config = dict(
    normalize_top_k=True,
    balance_bias=False,
    n_head=8,
    positions='learned',
    init_std_up=0.0208,
    beta1=0.95,
    beta2=0.98,
    weight_decay=0.017,
    decay_fraction=0.901,
    train_tokens=343800000,
)
Below are experts of layer 2 (counted from 0) of a mixture-of-experts language model. Rows are named router (the router's row for the expert), up (a neuron's input weights, with its number), down (a neuron's output weights, with its number) and show model dimensions 128-255. Each number is 50 + 12 x the weight over its row's rms, rounded and kept within 0 to 99.
After each expert's rows: "raises" lists some tokens whose logits its average output raises strongly, later layers aside; "mostly gets" lists some tokens that are sent to it at least half of the time. This comes from a sample of Wikipedia text that the model never trained on.

# expert 0
router:48 52 33 45 62 45 46 32 40 53 53 58 41 55 27 56 50 29 58 46 30 41 17 55 45 60 51 43 47 31 54 44 42 41 74 65 45 65 27 62 61 41 50 59 63 55 50 61 41 54 51 45 51 27 67 55 51 24 40 44 41 54 52 55 63 35 57 50 48 47 47 34 46 47 57 61 64 60 46 50 57 38 54 70 34 73 45 45 56 29 32 54 44 70 64 41 50 47 42 48 60 40 55 49 65 74 46 72 38 47 47 36 28 48 59 59 42 50 22 61 70 45 49 43 35 35 62 39
up0:39 49 52 34 52 36 40 45 56 60 54 48 47 74 55 49 71 46 74 59 36 58 59 62 43 62 58 37 49 44 53 42 50 52 48 44 29 68 38 76 33 59 48 51 58 29 64 62 41 59 57 49 25 53 55 51 39 34 57 55 43 16 65 48 50 26 50 46 54 25 40 39 59 55 44 44 48 50 61 59 33 57 59 53 54 53 47 47 52 40 49 60 37 59 58 53 41 63 71 39 52 55 31 70 48 78 44 44 61 70 32 31 43 37 43 38 54 59 48 38 42 55 51 56 54 59 49 36
down0:57 43 42 76 46 53 54 49 49 68 34 35 36 39 56 64 46 46 53 51 66 75 47 43 38 45 56 54 44 41 40 34 55 56 56 64 46 42 59 52 49 26 54 57 44 39 44 46 36 54 49 41 61 39 50 50 65 60 32 43 53 59 45 49 45 21 56 60 61 58 41 33 44 59 41 53 46 43 53 27 80 53 48 43 46 47 47 43 59 57 40 41 76 55 67 37 20 38 61 59 69 50 21 53 52 60 30 69 41 58 44 53 64 74 41 47 46 49 57 52 72 66 44 63 44 57 56 71
raises: "most", "top", "uch", "ging", "mic", "ological"
mostly gets: "e", "o", "t", "c", "or", "to"

# expert 6
router:50 41 65 33 60 41 52 40 51 49 63 50 49 51 42 78 54 53 52 52 40 40 42 58 56 49 45 61 59 50 44 27 38 51 62 61 49 64 45 67 88 45 39 59 60 59 36 54 40 45 60 71 51 42 61 50 44 50 37 50 72 56 58 41 51 38 71 51 57 43 47 65 52 34 42 51 51 44 36 52 65 61 66 45 46 66 53 44 66 54 62 50 34 41 53 36 60 55 44 57 25 28 46 50 68 53 35 50 63 78 29 46 57 58 36 69 47 68 29 54 23 63 51 48 59 72 40 46
up0:44 48 54 58 66 38 37 50 50 46 51 33 60 55 67 47 62 66 36 61 42 52 57 51 51 59 40 33 47 54 66 45 52 56 62 58 33 55 46 62 45 71 53 67 36 49 54 54 48 35 55 57 49 65 38 52 44 65 56 56 58 44 33 60 52 51 56 42 73 47 64 37 19 53 43 34 38 38 34 54 63 68 63 44 47 32 72 39 47 33 57 53 50 24 55 37 62 50 62 49 52 72 68 38 63 50 63 48 40 58 53 62 35 55 32 56 65 34 45 34 55 44 47 30 54 45 49 53
down0:46 49 60 60 75 41 54 37 71 66 41 40 65 66 51 56 18 48 43 49 31 44 57 46 51 48 56 51 70 47 40 65 56 55 44 42 64 40 35 59 34 36 47 47 37 61 40 68 59 35 55 44 46 59 50 67 52 47 51 31 56 45 45 52 32 25 61 52 32 53 73 58 49 51 26 38 47 44 38 44 56 42 58 47 52 71 72 49 52 35 46 46 73 41 35 46 46 31 66 48 44 55 77 67 50 36 43 44 55 65 63 61 62 46 45 56 51 34 46 58 41 51 51 61 35 49 39 50
raises: "in", "-", " and", ",", "ina"
mostly gets: " New", " Al", " K", " May", " July", " November"

# expert 7
router:52 50 62 48 60 57 42 21 36 40 63 59 62 62 37 38 55 51 49 62 29 59 40 46 40 76 47 52 74 41 55 38 55 47 60 57 56 71 27 56 59 47 85 54 69 49 44 71 27 44 50 56 45 61 37 58 46 40 42 55 53 41 46 37 48 42 40 54 42 49 39 38 52 39 53 57 73 63 40 44 58 36 53 52 34 60 50 42 55 28 41 44 37 44 66 55 56 55 52 54 63 24 49 53 50 68 21 65 30 49 62 42 37 49 44 51 42 47 34 65 53 61 54 55 65 42 48 26
up0:61 58 54 45 52 51 61 61 68 59 82 51 69 57 81 51 49 38 51 51 67 50 36 52 37 39 59 48 65 57 69 17 62 59 32 56 51 40 69 49 63 49 56 56 54 70 65 61 66 50 55 50 46 50 66 60 32 28 49 65 50 46 47 59 44 60 40 68 37 40 46 47 33 49 48 61 55 63 58 53 53 45 45 62 59 51 52 56 50 58 40 42 50 53 53 63 39 47 41 49 40 47 21 44 55 54 47 18 52 66 31 30 44 65 62 25 48 55 31 49 42 83 64 55 59 42 53 60
down0:50 60 75 47 63 32 48 43 52 55 61 55 51 59 49 57 42 42 49 54 47 40 82 41 69 28 54 49 34 49 62 60 48 32 45 55 38 45 64 52 67 36 53 42 56 51 52 45 57 50 58 48 62 38 45 39 56 72 41 56 63 42 52 41 55 52 59 52 51 78 37 10 57 47 36 54 54 44 53 52 69 42 58 35 45 44 64 62 37 39 51 69 61 43 39 41 56 43 54 58 53 36 43 35 46 54 79 60 68 52 62 44 46 31 55 73 65 59 48 44 67 42 61 45 47 53 34 47
raises: "app", " kind", "she"
mostly gets: "S", "N", "B", "E", "T", "K"

# expert 15
router:52 48 40 23 44 51 36 86 57 58 56 50 56 58 49 36 54 38 54 38 60 62 29 40 61 71 47 55 33 53 52 40 43 50 56 49 49 41 34 44 46 50 16 47 65 44 56 52 51 52 65 45 55 40 52 57 45 46 52 51 43 62 36 40 50 54 29 59 45 44 57 38 43 54 37 63 30 58 54 58 43 56 54 54 43 51 30 53 61 46 61 52 44 50 45 50 44 42 53 42 57 35 47 45 34 52 61 33 58 77 51 52 57 50 54 49 54 54 34 45 38 51 54 67 42 53 96 70
up0:47 62 55 58 58 54 48 47 77 50 35 59 41 39 48 44 48 48 57 50 51 42 40 31 44 73 19 51 64 42 48 47 43 49 58 54 64 44 51 30 60 47 66 39 67 47 52 48 49 39 40 44 49 53 61 65 49 58 17 52 48 17 56 41 65 53 38 50 69 34 72 47 45 37 48 36 41 50 41 48 66 67 51 46 27 29 67 63 37 42 41 32 47 59 70 73 46 42 48 47 61 43 43 25 29 65 47 45 34 64 54 62 73 50 21 48 55 49 75 46 55 60 61 56 44 28 59 37
down0:51 86 19 59 57 55 57 71 52 43 36 34 47 51 38 32 51 25 40 29 50 59 52 72 43 81 43 48 57 33 55 63 59 40 45 44 37 41 60 64 37 61 51 43 55 41 39 40 50 56 61 34 54 41 55 39 38 57 45 59 65 55 78 36 62 55 42 49 78 40 76 56 51 59 53 48 69 59 31 52 37 66 37 44 54 66 34 60 25 24 58 43 54 68 55 58 37 58 61 60 58 64 34 35 65 35 72 42 54 24 50 64 70 52 49 63 39 52 27 46 39 45 52 59 59 41 58 36
raises: "-", " |", "\n", ")", " (", "."
mostly gets: "\n", " \"", " '", " Co", " who", " co"

# expert 14
router:40 48 56 35 41 48 73 68 44 42 53 36 51 44 36 91 52 46 53 56 66 48 49 42 52 45 44 33 59 75 46 43 42 52 61 12 50 57 60 63 41 54 64 55 46 61 23 54 82 56 54 41 49 55 45 48 52 47 51 50 73 29 41 55 46 69 68 57 56 47 65 40 53 65 43 76 57 53 66 48 42 48 48 62 37 64 89 42 46 56 48 56 40 26 11 14 59 41 53 63 62 59 47 53 61 36 44 43 64 24 42 52 49 41 54 45 60 47 50 69 75 42 52 62 43 51 64 28
up0:41 48 48 48 52 64 56 55 52 75 61 35 56 54 49 60 51 51 53 45 56 71 32 32 49 52 64 33 40 58 43 58 34 46 52 65 39 51 48 42 38 42 58 35 56 54 46 43 62 40 46 39 45 58 47 41 49 69 29 48 44 57 60 41 46 32 52 37 38 69 54 68 69 65 45 77 49 36 61 62 40 42 39 58 66 60 55 35 58 47 62 42 59 24 42 48 49 67 66 63 60 45 40 34 59 58 20 54 34 11 41 26 39 31 46 39 56 39 47 50 33 45 41 49 37 15 37 43
down0:75 59 39 41 48 76 22 52 51 58 44 40 54 37 50 67 48 46 34 60 36 63 36 70 58 48 58 61 45 48 64 74 49 45 23 40 57 46 59 61 52 40 46 42 44 55 71 22 53 67 54 39 55 34 43 49 77 52 70 44 42 56 58 78 34 51 40 61 74 50 57 51 25 48 54 43 42 30 42 27 64 45 48 39 61 48 28 41 57 52 44 62 54 64 67 53 46 61 35 55 45 40 75 43 27 44 61 55 48 77 54 41 72 35 56 46 65 53 56 42 50 42 47 56 71 35 43 74
raises: "\n", " A", " The", " In", ")", ";"
mostly gets: ".", " States", ").", "\".", " League", ".\""

# expert 3
router:56 53 53 43 58 58 47 30 36 40 57 42 38 57 38 48 41 47 41 56 16 46 31 58 51 59 52 40 41 44 51 55 39 42 62 61 48 63 53 51 74 50 54 71 47 43 51 68 29 49 44 40 46 24 46 51 29 38 59 47 43 69 52 57 50 50 36 56 49 48 56 44 48 44 42 58 73 70 36 40 58 59 61 59 35 55 49 46 45 17 43 49 25 34 61 54 56 38 39 47 71 52 71 58 55 82 30 59 50 42 62 45 37 46 56 58 38 40 13 53 51 51 51 56 40 33 48 22
up0:55 44 63 59 34 54 47 48 57 57 45 40 38 57 44 65 41 57 61 63 64 38 51 59 59 42 34 40 47 54 62 54 75 35 63 51 61 44 25 35 54 59 35 47 62 41 41 57 74 30 42 55 40 49 57 38 62 43 54 37 35 62 25 53 43 63 38 56 62 34 45 51 57 54 28 48 59 48 48 45 46 23 52 72 63 55 43 40 44 72 59 47 50 57 68 50 51 67 61 52 47 57 78 53 58 47 46 53 49 48 51 46 29 47 75 49 45 54 35 49 47 38 65 47 36 48 68 43
down0:48 40 34 55 20 41 55 48 40 45 38 40 44 54 46 56 58 61 33 21 41 36 47 45 60 46 70 57 59 31 42 56 46 50 58 61 63 54 43 47 40 63 60 78 56 62 46 79 64 41 50 55 64 32 64 52 29 44 69 57 54 60 51 54 47 48 51 36 72 60 41 38 56 64 48 41 58 68 42 52 56 52 57 58 44 59 52 54 59 45 70 48 40 28 61 55 67 41 78 29 51 37 64 54 37 63 55 30 62 43 55 43 44 62 31 55 63 32 65 45 43 35 36 69 52 49 34 33
raises: "ough", "ic", "less", "bro", "top", "uc"
mostly gets: "land", "w", "mer", "ian", "ton", "lin"

# expert 13
router:56 52 29 79 38 55 42 31 44 57 42 47 61 65 53 54 47 55 51 55 41 42 77 63 41 44 56 64 20 38 49 53 56 53 43 44 38 28 46 51 43 56 47 53 62 37 67 52 48 56 42 52 48 59 54 65 57 51 54 53 51 53 51 51 47 56 77 68 45 31 57 60 45 54 61 40 29 34 45 47 57 21 76 45 52 49 63 49 52 44 50 51 51 82 52 36 60 44 47 52 33 51 36 52 39 82 46 48 73 41 58 50 35 49 31 52 46 35 29 66 45 55 58 51 56 40 34 41
up0:53 87 36 60 60 36 77 45 61 52 51 46 76 42 54 45 52 57 57 64 38 59 21 71 71 56 44 68 66 48 48 60 67 51 34 56 47 44 49 32 46 41 45 22 42 46 55 51 63 40 54 43 49 41 42 49 51 58 69 56 26 40 53 59 58 34 43 34 55 42 63 53 45 32 86 45 35 41 37 67 40 73 50 47 60 54 35 35 59 79 58 55 42 48 42 52 36 52 56 48 58 66 54 53 59 52 38 49 41 68 25 61 43 57 44 39 49 38 23 49 49 53 55 44 44 52 51 51
down0:43 78 57 33 51 58 46 60 65 61 27 64 45 52 33 66 55 58 59 48 48 43 47 58 50 62 35 40 51 36 66 43 54 35 41 58 50 58 39 57 39 58 63 57 47 62 55 39 29 44 70 51 52 57 61 43 38 57 52 53 36 58 47 62 60 68 30 46 49 51 72 45 58 39 74 67 72 59 58 59 34 58 71 43 43 40 41 41 47 40 44 29 33 45 34 41 62 45 44 53 43 31 25 54 61 78 57 34 65 64 51 54 53 60 52 39 32 28 78 46 50 54 64 43 52 64 64 49
raises: " —", " ", "\n", " Location"
mostly gets: " |", "---|---|---|---|", " 0;", "),", " 1;", " 2;"

# expert 8
router:56 40 37 48 59 50 59 48 61 38 49 45 72 44 44 64 59 42 52 53 49 48 43 66 49 61 66 62 51 55 47 56 50 42 62 54 65 55 53 46 84 48 63 45 48 45 61 68 25 41 34 60 47 38 56 62 44 31 44 55 53 58 49 45 44 40 53 48 54 53 50 46 53 53 48 82 76 69 56 55 57 46 48 48 43 59 36 47 56 40 44 47 31 36 61 47 62 46 40 53 58 41 51 44 43 86 26 66 33 63 59 48 35 49 44 58 45 48 14 63 70 60 49 35 30 48 55 29
up0:52 69 50 64 45 44 52 50 55 41 62 39 58 59 51 46 33 46 45 59 57 63 30 51 51 53 56 34 47 45 55 63 33 47 49 48 71 49 52 47 84 50 32 25 56 51 50 61 67 50 66 47 52 49 57 45 52 47 37 61 55 54 41 72 64 50 43 47 61 36 50 47 31 48 51 44 54 35 61 48 56 48 53 34 64 62 57 28 69 36 48 48 55 70 56 51 66 46 51 30 36 58 56 58 46 61 51 44 36 52 54 44 70 39 42 37 44 45 57 61 22 56 40 48 70 37 53 31
down0:53 31 43 32 54 67 79 63 48 58 44 48 68 60 47 56 54 75 59 32 41 57 54 87 54 41 62 67 45 60 76 31 48 46 51 28 41 68 49 74 50 44 50 54 54 61 34 48 47 46 52 81 45 73 22 62 41 50 73 42 55 38 78 44 30 51 42 57 49 46 51 52 63 67 50 41 64 38 50 49 47 52 48 51 56 39 59 53 52 55 57 57 58 53 37 41 36 57 48 78 38 40 49 68 53 62 57 52 76 62 59 57 17 66 62 35 43 67 22 50 58 46 58 34 31 40 49 56
raises: "ative", "most", "top", " country"
mostly gets: " Center", " Park", " Martin", " Tour", " Field", " developed"